{"d_model": 384, "n_experts": 64, "experts_per_token": 4, "d_expert": 112, "router_score": "softmax", "n_groups": 4, "head_dim": 64, "positions": "rope", "rope_base": 10000.0, "init_std_down": 0.0, "beta2": 0.95, "warmup_steps": 339, "schedule": "wsd", "batch_tokens": 65536, "doc_mask": true}
Below are experts of layer 4 (counted from 0) of a mixture-of-experts language model. Rows are named router (the router's row for the expert), up (a neuron's input weights, with its number) and show model dimensions 192-223. Each number is 500 + 25 x the weight over its row's rms, rounded and kept within 0 to 999. Numbers have three digits each.
After each expert's rows: a language model's description of what the expert responds to. This comes from a sample of Wikipedia text that the model never trained on.

# expert 50
router:522485485494509458488482449501503470476459525500510500478501516467459536531539520512490519509479
up0:506516571454516486509486483454473477494497442486487514474510503450517464501517509476486426453494
up1:499527512474510510513495487479460480541506526478501498461473534478502527493490554533511498527503
up2:481527538486482498476523515488475516530504500516456538473463507532489449458493494523486496510488
up3:508542501493510564501485509490477465526536531507440522473533515489533504446520521540490475515473
up4:485521522489468512505500477504514523512535479474470518497480479475527534502501502505509524509535
up5:493515506529515484486511538472502487497489523472488542506497506514486496524499536492509525532544
up6:506520510461507510519486498549491495504487482496477483495495483532539487484527552505519463484516
up7:473497491474483499517480473504511505459484499501461530462479472536522481492486510512486428479525
up8:527497501466491518450506474499526526499510501471488534522429522481515474506504509499486515477556
up9:462501477476458494507501454499494469521557506463483487523498504515484482496475526481534462530509
up10:471478499518477464472511500440469504549521489502478515508507490498517492504503489500534493458472
up11:513474474467518490476485499499477514526481520486514518517500457478455505526495552508512517488511
up12:485542472440508492499487484512483508526486510508485515502494461510495536442528510568471511518552
up13:546530527469520507511530501460473500486493486519512471458477500520518520484485476530453487543564
up14:543480488504489488483505525509527519490537488533506527497512499517516487489509537496477520557497
up15:481544489469470497513525541509508512521525457544458531477509487501534488449478524521497477508531
up16:484509500489476462429490501531451464534507545531523547514486480494490453494534512499544499536514
up17:521477469506473482524477471497499531543496524453472525469500473496511482481517496502506490520496
up18:515501495502467494515512468454550487462510434479501506539475494485461484509503490520509459507501
up19:515534482531537532519533460481469496494466519526472514536487522481512498515496499516516498513516
up20:476517440485502504473537478494502441529480545510504530496456508435458515501506541490490502503483
up21:526506489515502466479498483461493493447508520473495474484503501506512474505547525501527462511466
up22:469497560447482474479518498495495546489486507511469490501498493508468510471530488501513474490561
up23:456531488492476527489502488471483502524502498517481482510505530454481528498499467515509509501524
up24:497492529480511495465510457501497487455502519459481501472482440467509450548535519510536480474507
up25:499517486493473501524515485483498455513521531501521519493440456479488514474501483492495494484492
up26:527502466546469518524512476505474513459507490491472547508463502485500511494562512529475477503508
up27:514512535502506502462529514500491515515597490467477528495484511469517503511505497506467486514491
up28:514527553471482468473517509480512546525469478518507478516522515466492529494512504499498479477488
up29:454494546448491503507513483505506495513475498514455505492537463501529516505494495509480524507504
up30:474508522512432511466522510501477491525537454503442545510451497493499489499488507508459500485518
up31:514493510457516544451509495486501510527477503493453533469480471521465515522541536489523491473534
up32:462505543465484498491520522485501501465488501487483534491499502484465505484501548533537521513498
up33:478502508470504532461488516474450507545518479484491495492454484507518479490487524506501499520518
up34:457515558482467472474478520475493474512526494509470492505517505495556479491534529493527489474571
up35:469507503499495506487514518492505476458552514458467512485489499475515505472469536508475475518488
up36:500552550460478510504539510459533524494549489498433520512497492491526468440490538524490441514527
up37:490524524498503502458510525486499474527550470517419530451497517504494492471464496501502483488505
up38:499496520451479525487489501521545478513489508518470497488466539486476492521497560477505521499471
up39:537522533533549485504466499489461485504501529543466516470492493467486537464494541501510534518517
up40:496519520457482490462503487516487522523500435517477523549475490547518471512523494493515494488496
up41:524513496441504513457514490458495441493497500495490504484496498468497506509538548506466539510483
up42:497491522511490503503505506500496442523466451499490485498491501509483507468523501448503478504475
up43:533504520524464495488485523504512496548531503484479519435514492515506560499495497481497507480494
up44:546560471510499495540485524492482504466521481457510521489483524471523534504488486537515506481506
up45:496503517532491510529564446483428483491460524494476504470472475523478508520488498514529480518511
up46:508522558509485477492540512497501474520503462496475523503449507520501501493475501484491500513532
up47:484541503477489538484535503492502511516523494505457540471494504507504455507483523478493449498497
up48:528489536500487509520496512463518445510531482485506504492475468492481519525492476493510481497478
up49:483511505515494506475519475450467482466521456506525511485478536482484483508506505526519482469480
up50:517502509513495522494504506483538461501506467479516493490474513495543433514523488525485465521495
up51:541495499494502487445535518505494463481489511558507516484518502493486454525511502500500477487524
up52:523493489486492486486507501531483476496562516500485508481498479487502519428524479484547498490497
up53:505531499481520514524511509487505523468510473509514497507475487470478547535492494523519498517463
up54:485515491491492504461479542490451503496478486491503533476464484478465493496477522486478495499456
up55:497499496552518500498470493510516493477502520502488519520472517468493494483506514521500487456492
up56:507483498471506482461500526468500503501502497459498492469514466472487512508483498463485448515503
up57:488486468499474537480503518425433497529486501541498481469497495486518490504480523498507499471506
up58:501512494483487508488490471490476480480547457512512537546488526494489510488513539490528452475489
It responds to: Word-internal syllable pieces. Middle syllables and prefixes in split words, often foreign names, such as con, pre, per in desperate, on in paleontological, escu.

# expert 27
router:487531487533536497523472548479514493542507528531478495495427500473549477497515502499486514507483
up0:498543519482459496512469512529458528504521472486492570480478554488460541508508518543477504477470
up1:493488494500478496475505507510480428503489482480504500462454490494511522507484502481468489528506
up2:460489512560504508516521504473494524465507479490499544499502543491509539502492519529548525476518
up3:500499512463477454460504507467454486469518470507512545513496456505478496494518513480511476476521
up4:517503533490524513488532518497499484512539527473510502446490487498434496520496531529496510477486
up5:537549528448467522525468522523493486502465467469501506530474548456454511484489496457562494511504
up6:489502551513514487487495501525457449496532498510509556473512463507515499482456514507515486485494
up7:511508557510505517464545458472474459476562444463498557502489528534522500497472539500500481530506
up8:548491529472510527491551463509478533495493483491520549453493491465469478502464519537489482500497
up9:518533496493516452449507516492491501496492513463528514516496533480497545521497541529485500512517
up10:554545528500539517527514481532502528489522513483519520483483497447481482502505481502476496498504
up11:546491475494481518491512512501451473516522478517511523471478510477483465493515524505483521535520
up12:498478482473469493518510467478519517513488507499485520506464531553525520502476504516505501527492
up13:542502515473505517499473477509527489483550476476493537478475498488450468460475520511538516514529
up14:489494524481468475505529478492470512477521501500476528496480511489483489515486538458470486523546
up15:509489517514472465494533442464505469520528475489495525442465539487487551518521508478504444541471
up16:500543511485486440522498500501484534506477486481487507482502498483476534486483512488477482518493
up17:517499538501504516540519544448464501524474472482479538469501514518507535489508556489471538503497
up18:475523501487475499495523507508494482490499505487492576497444493526500503498515534465494467522522
up19:472528522464481485446520493517489476538513476491500493467499507497484478518496504500476542498530
up20:500531480514440470502515495506506517468493490493522495509470487507496508509521511528485492514507
up21:539500510530518521490493504482484487457530506489492517489496521511491492510476519507506449533473
up22:508513499503508498551534493477500536474524495469499509479466442466482485510508505506496518565485
up23:522507513454466521484515494466513511469515490513497554481502506490482474492495526491520503546521
up24:482505529441484496504586480503472492489522476481519549477486487479453517495490487492479482522493
up25:482505505496472549475532508478475521455501484484507522514479489510499510498500529525485509506475
up26:471499540493494504496576538512506546552584491464502525484492512524533482467493568555541500494502
up27:545506500497537480483488493495511488515498520499480541506475504476457497492504524441515494508499
up28:525517465509490507468506465479460482510495456504481553501538509524442509454526537473507468469506
up29:476540503481482495483526492507536544535478497550515511501508504470516504513460477509536460511498
up30:502502559517476503448492524461476526546590488479504504494460559498505552449484508509523463539486
up31:470495550475475485524523464459487502550497496482498521501492556497473508501520499510491558452506
up32:547529515526497516506523545497524480476509478512496537470519545523476485475475541522476457480454
up33:480504457462496507498519459551463501492461502474495530485500481539511512492526515539517525483515
up34:487498522521511531502514508480455518522526478495452506499490511475538486478500522504487500516518
up35:464514483461492531517529488507481480494514544432545553469480518483442500541540499513533518533513
up36:495510519451494513483532496494523494508511501481499526487484492506488496496507564498449447497537
up37:502499494502514500514548520521514503495530462475487543455449506502427519512472525499491515543504
up38:499523545464474521525573487507498520506542468497511526477486479539512485469455510520466536554484
up39:495532495490500491510516449542497465495507475484501518502489503502473486509510488522511469498522
up40:529514510502513482501540511470480469485522497469498511481498488499475505528481551511509482470509
up41:516491510467504499480523503487526513501511513446545552464443479535464485495525485534467500530512
up42:484533538501505470473494511477503481536477459495464510538459469505484464501480496489466536489538
up43:518477476490479509528508506495501450531505510502539520474512488522484511500510550503542482566569
up44:512498545473487489500576522497496507529511470495468524481491531485486528498497523505467504525465
up45:534516521465514515495567543484464478486536505466493524491502525497443530485478534515499463499488
up46:500506461456464484522553523485487488490516513499516528458441477502471513517457503529547508493525
up47:510531489507517491499545523489494530478501505506502502468498506506502545489529504509533503521525
up48:503524525467457484458528471476500483537486495511483572507437517516493560481494498512471492497519
up49:520525522469458501469525520498492467510535481497451541474483510505487520477483510483473503519510
up50:526492526457499505493523491502502472518518489498476515484508500515458526497497533518468473517511
up51:478469496489504462487526505497464457481497492520496527502466489514478476504515539511508461499522
up52:497515524500475525512497506469527442518495468472479498507434485464482484524491512483501464514504
up53:511535514502473495493517456474464467460510518478457544515478505555494514500505483493445535528484
up54:494505463485525529515479476499495460505543496482507494487463500503551520511515544530516472509477
up55:502488511507484513493541484500477464493504441495525562491489541514440507490497543506482532534520
up56:499526530483520480471501500544511496445568502508456518535501475534466512518484478494559482523508
up57:479498536507491509495541505491498493535517468518514561450476526530499515498538502514460470512481
up58:534477520469497491498519499511496474503503476472503548482463545480478491503456523514500489497498
It responds to: Determiners and possessives. Determiners and possessives opening a noun phrase, such as the, its, her, this, plus the a in table entries n/a.

# expert 32
router:520513497537469505489470462505433475518502500502509534546493537513488475548504493479492498454540
up0:476461497497426485481572508519542529508505505505459551517484481499479500478536490525513486571501
up1:455514492477449520502502470512515533516495471505502547483523522508495524520475486506477487480518
up2:463489519511500483492521509487525507558507453458462519500503497508452525520523497516500484507511
up3:485504482483515517475465509452520500499548493498476510481506493490464544505525479508511489507513
up4:500479536496467526536563514484526516480504473515459557482466534462505516489483516501497524524486
up5:456522474510468507541477499485478482514517472449488489462520529520517521497537498502529502464471
up6:501547557493526504510485495516530542468516478485476531520502477507588504510512471522463517508490
up7:475503532485507508507536518483493497502513474486467502456463456486480485518479489544454527470487
up8:503534511472513481475485475509455515547521502513474579457489507481512476500460494531474468502548
up9:518483515501479530499491459505476522482541466464473514491521516540496473466519511546499491552479
up10:481498456495464473503482531506450466515484492531446583505494435487488550504523537467490495509514
up11:490540487473480497481519540489519525489513521482512515474515526518462526493496544546487477530479
up12:485538500494500489517529496494472450516484521457449518469464524487493503520467462473487491552494
up13:514510535539497554524494473473471486530530506529448524502529481492488526470478497493482516528507
up14:532554479514503515494521516474508505508500473501496504474484498454483505466481511540485491503491
up15:517540528466506515462506496486517515500558487491484527468510489450445500430497490503465484554523
up16:479501502485531508479491477515517488500505517512431494461488520488551503448467502510505469542545
up17:516540527480479503488473497484503485499517504472501498484450544516504473521526542528501454496509
up18:489533561455452510479541487520493504498505494500496478493497495481535546470523458459482455515510
up19:498480492498482464481518498503510518489534502507510515486529490519519504485509450509523500493513
up20:491511482498527485494521518520482494528509493434503541550467494476501519496520486516474535515477
up21:494501519450516471526544451525528511485518478476501525475511489516499508491483522488512488495522
up22:495543511499501498489516478496501468554485502542482520488479520498513469500530506494473488566514
up23:520527538499490512496517486471496516529515481486470508465487527463484512439504499506512512536479
up24:463486487497460488444487520462455502476530486550450500457486464523504493492499539490452492498508
up25:485506507489507495505489472455497461494499497500513512464455533521491509511484538487487468502514
up26:443485481509453488471466500490494480516482475491486516501464529543474520521464558529460502541516
up27:508479511508481484457479519540552487553473455531436549520499526483514476504465511491476464503513
up28:506494524501486505508528545473537497499492479483448523474490510456504539456477532537483483553493
up29:472479548489486515498525516517489453551577460490497514479470529481526499509496479483469498514461
up30:497525527495534541471544507501509478532515522490479493503489516509525514476486540510476485556465
up31:453532488511497526477479500471490515473520487462500548479462522516534495491554515525524467513456
up32:502525499510509548510493528453540557476495506524475548530486496500504485527508523507525499517479
up33:499529560500485514532536501524485474554529478474436500489455510504499560480491487521456503512517
up34:534502548488565494473511522514496496488527489510487474485499515502488545442465489495490482522484
up35:474528511508465496479520473476462481460506474536483494498473462510531498465474498515466483503529
up36:492528506529511530470483486516490533512505484472470512503463474527533519464509479516505494529543
up37:511504496493470503497539516463478499504520523497489525494482480486448486491510516501498516506520
up38:520471463483513491528517485518485483487524456500534535530478481531492499496497497540490490497473
up39:504549551500514498474550557500524496527516451517449557470485509478470523458503561506492506491514
up40:483494504493502469528479470483533465522505469512508501503497526472488538486514484464474546490514
up41:478494515513459507514475474508513512502527468507491534486493508533485489526483486477485477551491
up42:499497525524486473527525495485473476481490436474496524497479513479541528431522528489528522473526
up43:500494515475481479526477500483509506467505507492501534495504482478461520519501516500480470516490
up44:479482552508486486490516518505464505499477495519476529522469479486532536444448506499503523511505
up45:545504509464522502481517462478505505504512500519496506521484518526498457523516526536507474463519
up46:516480534482479480532487477501514497523506480487477517462506482516492512491498509488521462496519
up47:522501479526501483492563499442508497493497466440504523515466508531478510486485496541489482522522
up48:505508513488494517554483496485495496517489525552427521495527485519490523513527536505518497477535
up49:507502480487498516491474493493466490466506495523496511518501516526464478484500483510496521526491
up50:480558481490477526481509531527494485504523463504485515486480491519554518436461473506491443505472
up51:572558532474520469506532506533450525504495456483471525463495516498510499507480500479460508527525
up52:483503505518418555481478483481493505507496518497489553500511504448514530479510502474520515524494
up53:500517541489498473519538508489475500495530543486510523485512473482503495448484513518514476507511
up54:509482500485474467457532489508505443516521458498467495496457471480494493484519518492513529510500
up55:499533511482496545524573484520580506539508496487462504510525504491511475470500518477508520531499
up56:515530522521477548493542521503538501469521514473482507464495494462472509467491505523506508535458
up57:476514521504487547458532461486490472498535491481494491431497542503541510489501464526530472531543
up58:500478516457510478477552509504524482528566494478492486494487499484461512501512534560510490546546
It responds to: Codes, digits, symbols. Digits, capital letters and symbols inside codes, abbreviations and table cells, such as SMR2, EBV+, the · in MPC · JPL, NED.

# expert 26
router:506467504515470505510531485499481517474519484456488499492497495456494492460519498478499492476533
up0:529462520500486437444524471467519476483537491477529495492526526480461456472510516569509478493482
up1:508518484497499485472511520495454489508484538508479524445500525534480493518537562490452520487513
up2:487477507510513498497511497441495490496510555512526562469500531533500499505471484529506509502498
up3:520516479482511532488541480499468473512485472521501513454483470477484503532490544551490479517493
up4:554504521499486542491519444522517496517508522480477483482510494505523489507550508483485513490506
up5:479487512516482458498478543525514457492482524516499558489496456484472534417469530529490485529487
up6:509526521508458486481493498504494478512486473486491497487485497494504450475479492507509531492464
up7:519508478491493504526552483497485502526501471481460513497503521499500515483504515490491463487561
up8:512501482485457498471504482477503504515535523496494551533505517495505513481533531517491525541502
up9:526529484471474521498505504511507511522508510497515544451451522516519528534505501514459472512517
up10:545490525475505541504489474470539489511485505505512504515523531500524497510519545493483498501484
up11:519512507495495535492560527498459494490497487500465492505512510528492530475492507518501459502510
up12:534497479488512514472508490473453449538496496509507524502488475483471535472509515510495510472502
up13:521510494498488484487518476493520484500492496512449519487473533485467487480522552533474490526522
up14:540482546461479490500483482476469472527514524505469495520471506472509485499505483515490517483517
up15:514525488488496518485536512499504515499541494514512503520502474510492506498521486481523481526542
up16:506544467514494500491505508489520515506537502479496521458471494503512524504525473529490462539477
up17:493505491526440546534488521518517541492494452471498507498496492494479501511459489504514464507487
up18:503489547514499494539522487481462519519512492476515476526521476517513524494482491491513496502488
up19:493493510510488495505507476527447484492526472491488482446472517524506499518506479480478482490512
up20:513519516502473483506537519477500503517487467550498520469483536519476512476508511503485485550495
up21:513501531476527500489491516498514483517484481495444511502480536526492491510523506517508485524597
up22:562489511462512478472529521503532483473480474465513525523491516475528495505485503512510476512471
up23:517482495473466525461509514484494518528479483521464458494514468495466538490464496473517493527533
up24:519483480485493511510507510459530482514534496534502496457491492471473520464543510535489469512478
up25:496475524481477567514527479464500466492529505500480555505492498478522450504507525488517470507461
up26:472493525478546535501595521498530440493530465465500526498507519507499533487523474492493536508483
up27:474543494548458510517539469514453456522564477472481522502501501475501558543506498507486509501515
up28:484523533489496462500495491477482493562487503504493543487479515538505505485497498516502478534500
up29:534503523520496487521485478496532491533508495498545513496499470481469479500530511489494496470530
up30:484561509501503508507541496536471513490526480457475531485440481509437496501519473506498499477517
up31:525509507469504503530546526466471470504530515506472504475461483472491505454522536448468520577489
up32:497565551528485535492531498476476514525499509502461546470479533541492487477514521539494477508526
up33:492493467535475501506543489495495513504503495444445481445454492445478494508507549489492519458497
up34:497496532501519497524530497467468485525494523496481543458500515532522486496498547509483446537460
up35:494492489506500540511506491524501485504491533505493533492502505481505519496476519523490512543519
up36:506521490503485467513515519489471491488490480522538525532491513487492496476513536497500509504502
up37:495537487542518495482466496502479473480523498488456503531525471517506527492446518490489500516538
up38:526519525531528509469521531471529460491517484508481507500505477540529525521478496492497508502484
up39:513526505497483546495492482508512479529510529526480572493483491494500503452499535518500489521507
up40:502488516503485491469470479522506453486517505538485503489495510545515521452503523534485522483500
up41:561470502501493498464525484466557491534481486462476506482502472473481504508509542518512477485472
up42:490510487541465516477500483531496523526499534478494552509475502478514529500549528502519498515471
up43:528491513511502467446515482470527476518481535529481487476457533480497516507486559525517509480506
up44:496501526504503499500476539541543477484498461463455489475463463516512519510473496479504433482508
up45:501525552498490530466518501490498431500507489491457551520464530501488502479493506522499440520517
up46:549512501461510516437515483515509495524514475519519523475485510495534470508498550518466513503462
up47:474546499499523485491529527509481498532504493510499538532504552566485520527538479522486481482519
up48:510486502501538549518519480475485465496542522496494534508480496530502482521522495526491495498516
up49:547497494503541486491530476510532464496498511470474501461515493475482490512498508508492493483513
up50:547506516469491520469500475532493514464473513509514518486507482513473469485490531496503485476459
up51:507500507477451506493539456475505507493500504461533512474497532502445501550504483517468498551527
up52:507562500469476504506510475471478498496566496478559493490466498485499511513496501505509497502523
up53:507519490526459461523553484502494498510472497465506493516496521515497507502483522554535464542511
up54:500531503455481521468509472499507479533491495487475527504493509480480512494498533526494486526471
up55:511480537459490449497518485505486474486571498473513505494469494444503491484492513482471489523482
up56:488518483411486504522515470436525490488488519518471495464497494533522481483489485486502488507516
up57:510498502531516467514526477507509508501536487469478546471461472469529521481529490549503517531496
up58:494470496514513521493521504456495472513514548506499522484493521507506505493485505496478486509486
It responds to: Titles, abbreviation periods. Job titles and first names before a full name, such as President, Director William, plus periods in abbreviations like Rev., Lt., D.C.

# expert 12
router:463519518500513491516506460480524497473454533517487464497544502461522490516537521495463495465532
up0:481504487492450509496527471474521499497517478498421530472489526524496544496543512565537511516448
up1:489510511477461461478506498497499515500548456466461515511468542508475531476492527492519472527513
up2:466524497458460467523538545525537516481516488496493531490482489507497495470550519505476465523498
up3:471485528471437504474459513440507473469489502506523514468491485519484548469561517495531516511520
up4:523487531510530484469479497441513491510491526506491518499553531461491499505497470527503489506501
up5:469491496473498511513568504493550516485499479499521508472507474493496490495507532549524534530509
up6:485470519522473506499516522497513548563499524546530537481518498495479471513559510509455484504494
up7:491462487485475486479460494495534456508475522502482516505437482478516476512516463510461534505513
up8:497535514512498500498488503508454449485517508497484536500500542492535537488485505523498504515476
up9:481540451532466492521522448499520513495523538500525491507479544481491507530538516510522473489541
up10:498498530487496542513515461489507466520507455504492516527503559515534541478498498493542530534525
up11:478455501495511500508517463492502489492490482527494531515504491506500476493524506500465509491512
up12:492470517538491502492511499514465500484550511466523524521444477510466497491537517483495472519479
up13:461514507512476538487514488504502473445493478473504519439503522530464496506474502457465476500498
up14:546542521481540476494569509475502494495525496488487488475512506477458504502515569474503532486512
up15:489444536465463447480521531496519510519534485495451523485495506527511503494519487491530459540522
up16:499507547498489501499499496469491488524513451500505557496471484484444501494534502482522504572493
up17:495485539468470481486475500494506511511535550465454531480467537464485493494519488481516479537498
up18:490554485456500483495527481471448484494502512521507501483494525490509541512553497524430522475485
up19:517477506469474497476503490517472515528524503497467531473496530464467517473519518493503499491487
up20:513463504452492489454513503482507522467535458486464505479498524510524514476513520493509439493499
up21:489504477462447517505495489433511490517506473455538515524521505519461489473496496466524491536508
up22:501466492493528512487471493455521503518504516435481494527494518482508481531516505530481471497497
up23:533507511523496509502497531511445464510487485490517511455489535534480530458491513490503505497502
up24:488504504501517497503501520505511505513467506521513518453515490511522531489509512517444515489504
up25:473585505457513486521520499492486476534565484456469532470486493476462528489476504493479510494473
up26:491538533505463547534565486508532490530512495535519506521519466485510473483528546467492496503511
up27:472503489529460515509540481456523479488515482488523518517508465525446494469511523495502501549479
up28:479503541515499505475549534486465492494478496518462496498473503488495478521450542527497473514525
up29:504509520528545499505497523509503465483471520509471485488490517478521510501500553487502491502507
up30:504512495440485490485518493498520438476501525487497539509504516474486502509485494511440508532487
up31:495467500458514469462531531512518491441515471492443509434500484521488505491479503490518465525485
up32:479486499503496506476479470477445464471577496475498522423484505522473522529544574538489491506529
up33:498490523473480518491497517493479470539539486477462548484454535474483487461504514499492518506526
up34:503489520486492489494533473502513516506490512484492496513522481476524533468545530533502477537555
up35:508503494493483530468502489498472512537540490493484527489495526515519531492464468495490500511481
up36:504508494503480495492482536498428474478482509515518497495464501442506473477501511474497508502516
up37:461528508501527501496566513456507496494511499481525506453533473506478473461442521506519470493554
up38:465468500489510508498488447492442509482489509509514517486522473504482502495509508465512452482518
up39:489498509480548494473513500511473464507508506492452543483467506508517471457473530532473517545483
up40:502511472508475530516493489488521507488518519492487502469510517494525523534529503535502530515522
up41:506479509509493468504519491474463489469487480465524501497483493512413504492502473480507489486503
up42:536481547486508476492521527455506478494469484452491502482505509498426487530520533484489462508494
up43:514470510480495479491497499514499492503516465478452566483483502496491500478506492509482452514475
up44:518491515501486509489486497500500528522524439542481566465446520468507510487499527511490504531472
up45:477500557483448504507554510455470518510484481477507484494500465532486538494525504465499442510514
up46:501511531463474520462491472494530481548510479454477574521481554476529539480517483499495497500524
up47:501469551529470517496486458495493515512540496530498534502448486532530517527511496487514495517481
up48:502528501474496509500480485501473519525540519505474536465475509536489459458508522530530493518526
up49:522537500446503509476475517483539482537502556539438494493491490463515517495497537555475493472511
up50:509494526496496452519509496548517474465478515488477523447471500459484488495529493524519514479480
up51:495493486509491505498490487491517490473517488441492500439478520496466516467512479508505471500536
up52:486430478502500506485469507463507508473478496495474507510484500487533519490537509508484455480496
up53:515481507499470485469500532494515493523547476508462551503490546499463496484514524508503494536492
up54:503539467536478470455456526497490510494520502510494505498494553509492499490527484482485503511509
up55:480522516486486499460479508471471436481514491481489501502506478476491488524466496460511498477508
up56:503506495485511533543472444517541475507495489434502485415482536510495488444514522509468511525509
up57:500460524480515510459515468487504512521538495461485490451491536515498470552501499496484464532506
up58:532515489523485518484516499514486541468543471473469500489491509515532510431454524521487472495461
It responds to: Years and dates. Year numbers and day numbers after in or a month name, plus century and ago, e.g. In January 1913, October 24, 2013.

# expert 11
router:481498541471497450435500524519466517484525462497522523449486549507483557506486468499540477527464
up0:525557474552491521507474491505490489491517517474484508507472506510479452464468519507507490481508
up1:496529511502507518520532458467512490512478507487442513468493501459510471470503517533506482493502
up2:532558473482491487516551532477517567483513515490515530445506457506480504530525484515493490546509
up3:519516530496493511509537465547453487495506523473475544429537504532520477515484493506450491468542
up4:486499473529516469484543486502488504497585481510473525502492510493523511524487507498522467527528
up5:514500463481498528531517464483514478516466514501476506498465489464484494478523532517481480498497
up6:488506490494480500514520525499485508465462555443495485475469511506504476512512516519489498477505
up7:522505448531497482495490525500506487476539501492492499490498470499502507543506502513519460514486
up8:503473502493474475489522511506517519477531494462464496477533521510505472487530531446457523476530
up9:508481482503486507481557448448454524476473510514491449459469494466493501498494454515502519484505
up10:503500510514493535533545466458470518521524510526480448442525494517477516516501525532519511507467
up11:477482495468505471516475516506517511524445483499481529485525447498471441465523496488517496449506
up12:478500522544464504494513480523528502460554467535493530490492502518495499444468519500532464500526
up13:548538524502494501494471425508473514506508481508492511519498495490502496540528494455541532497504
up14:531555500509474516507460492485491493525509516448488517471487536474508512509497508502511504513498
up15:536532489493482565514528493483517508532483498514485501518480489457451465503487590516503505508506
up16:536533545510535534525574506492441490497470523522522466465520502519535490535510494504519520489487
up17:443510509562483464520435481519454504505491496488454546481494500505452513517512537471481455468551
up18:535505470536480506527492503477486497503496525525496549515462497446515512484497530516451506525488
up19:495515512502510494527524524518534467544525527552472508462518486436498486473558521539472519538495
up20:522486555486462498536473514473508492465526542483523536479502506527507479492514513534525504472510
up21:508506510456524527539479454500522453489458489462496507495482483500461459467514526537550548502481
up22:527484521496491500468520458527543532479521510454396522471517503496462479476533491471460488492526
up23:521485526476517520460504484453534480510495503518499484454537516508512466559491541535498480519483
up24:511510518467507555526593529507485504492507535509488500456520532516482477482441514523508503539503
up25:537507496495479481524474481512457469528484530508521487555524524477480481491513503474524497471528
up26:513498497476496485531543516512496513534478464516476481510531471509497495462515505538527506513481
up27:511519454551475561488506509483527460487488481523491500472477538513488511527466486481538512508503
up28:522515507495457519529518492452534453508501503505444519469503503476482454494547502488467520506546
up29:518483481497471508505500519493479455492501544461500538507489504480513492523561476483523493531509
up30:501484534487520497493444453475504464515462514544465475486514525494500450489507509451470491471496
up31:520496529494474486540468497480488465491480485477514520511486531484516512461529512463513489457547
up32:538521481499483497497508508478508459484475494512466521503497473476477492482488558523508493495496
up33:492488498511481495468487522498504514505524456520479509479492487528480531501492515506468540537506
up34:520495490499523481483510553473502517438507513487539523475450497513460496493505494537494501513521
up35:486526492493493466473521536518536494514509478466416547474479508486494511519522528500491527490474
up36:495509529485479517469530538502515533486476483467510461498438459489464525541541501536510504499509
up37:536521492510450467500513498480510487500488522479505479503498497483482500500510516535532502499467
up38:495531511470468511556517459498514467538536515501473563488472470486475482462515553502448507523528
up39:499529512485472496506530478478503476497505498509503514480534437495479465425495557504529515495472
up40:504544511476469530533519475496507461531521515503483532509496521470499467471496533534465495514536
up41:533499568510535499513537493483523555542520514505515501505517544476523489458495487490469480522490
up42:529504525480506468495540500517493506489481501492503550511509442490515453472549491509478480461513
up43:507484475512509507501511511445497518491492506515479472465465493417515514491461542520489506519513
up44:491515456496482473531530496502492471534488453525477518528470480481505507468528530511513529476456
up45:497555509499474492543507445513507534495501493520467533468486523482497518465467515486543496500474
up46:514548530533508454537489478527482490476480503471506512465478516536520490519506481504454510489516
up47:501518495548511503524536467486512507509467491505492495492514538536502492439478499516524485561522
up48:521537545487474488510473514526491502507468463491484499515455512485507510532501547494461519509499
up49:523500523469482516494487500506475533449534572480487538500508482485504479504512501506475531500490
up50:493529497519496471506545498487473519524481489478499480498502496470491516523497519537513464529526
up51:497447524492456494485491517482526545514447510500473495483460509483489480534538497473513476504509
up52:499505482530514485498510560483441519494479519513517556480514539506501502491473523491487458485481
up53:502505508546537519500515520468538484497528492518489559519482513473479492466508516483478489501503
up54:478502498544506493521490496465471512502507549505481537482474527511521500552505478515438502496520
up55:539522468504506496516518489487510488535509511479446507500534533486465478505526558490490535530471
up56:519481535497501487472487509499514467473528481468481504466503469517510492518513488465527489516469
up57:520513515493490542522502515488500473539486506466462488496484524483473468469489548508456499524522
up58:505501534498492504473489511511541476490457430502484519486489455483529496508502530510482531513532
It responds to: Proper and descriptive adjectives. Adjectives and name-opening words before a noun, such as American, New (York, Zealand), national, bronze, Industrial.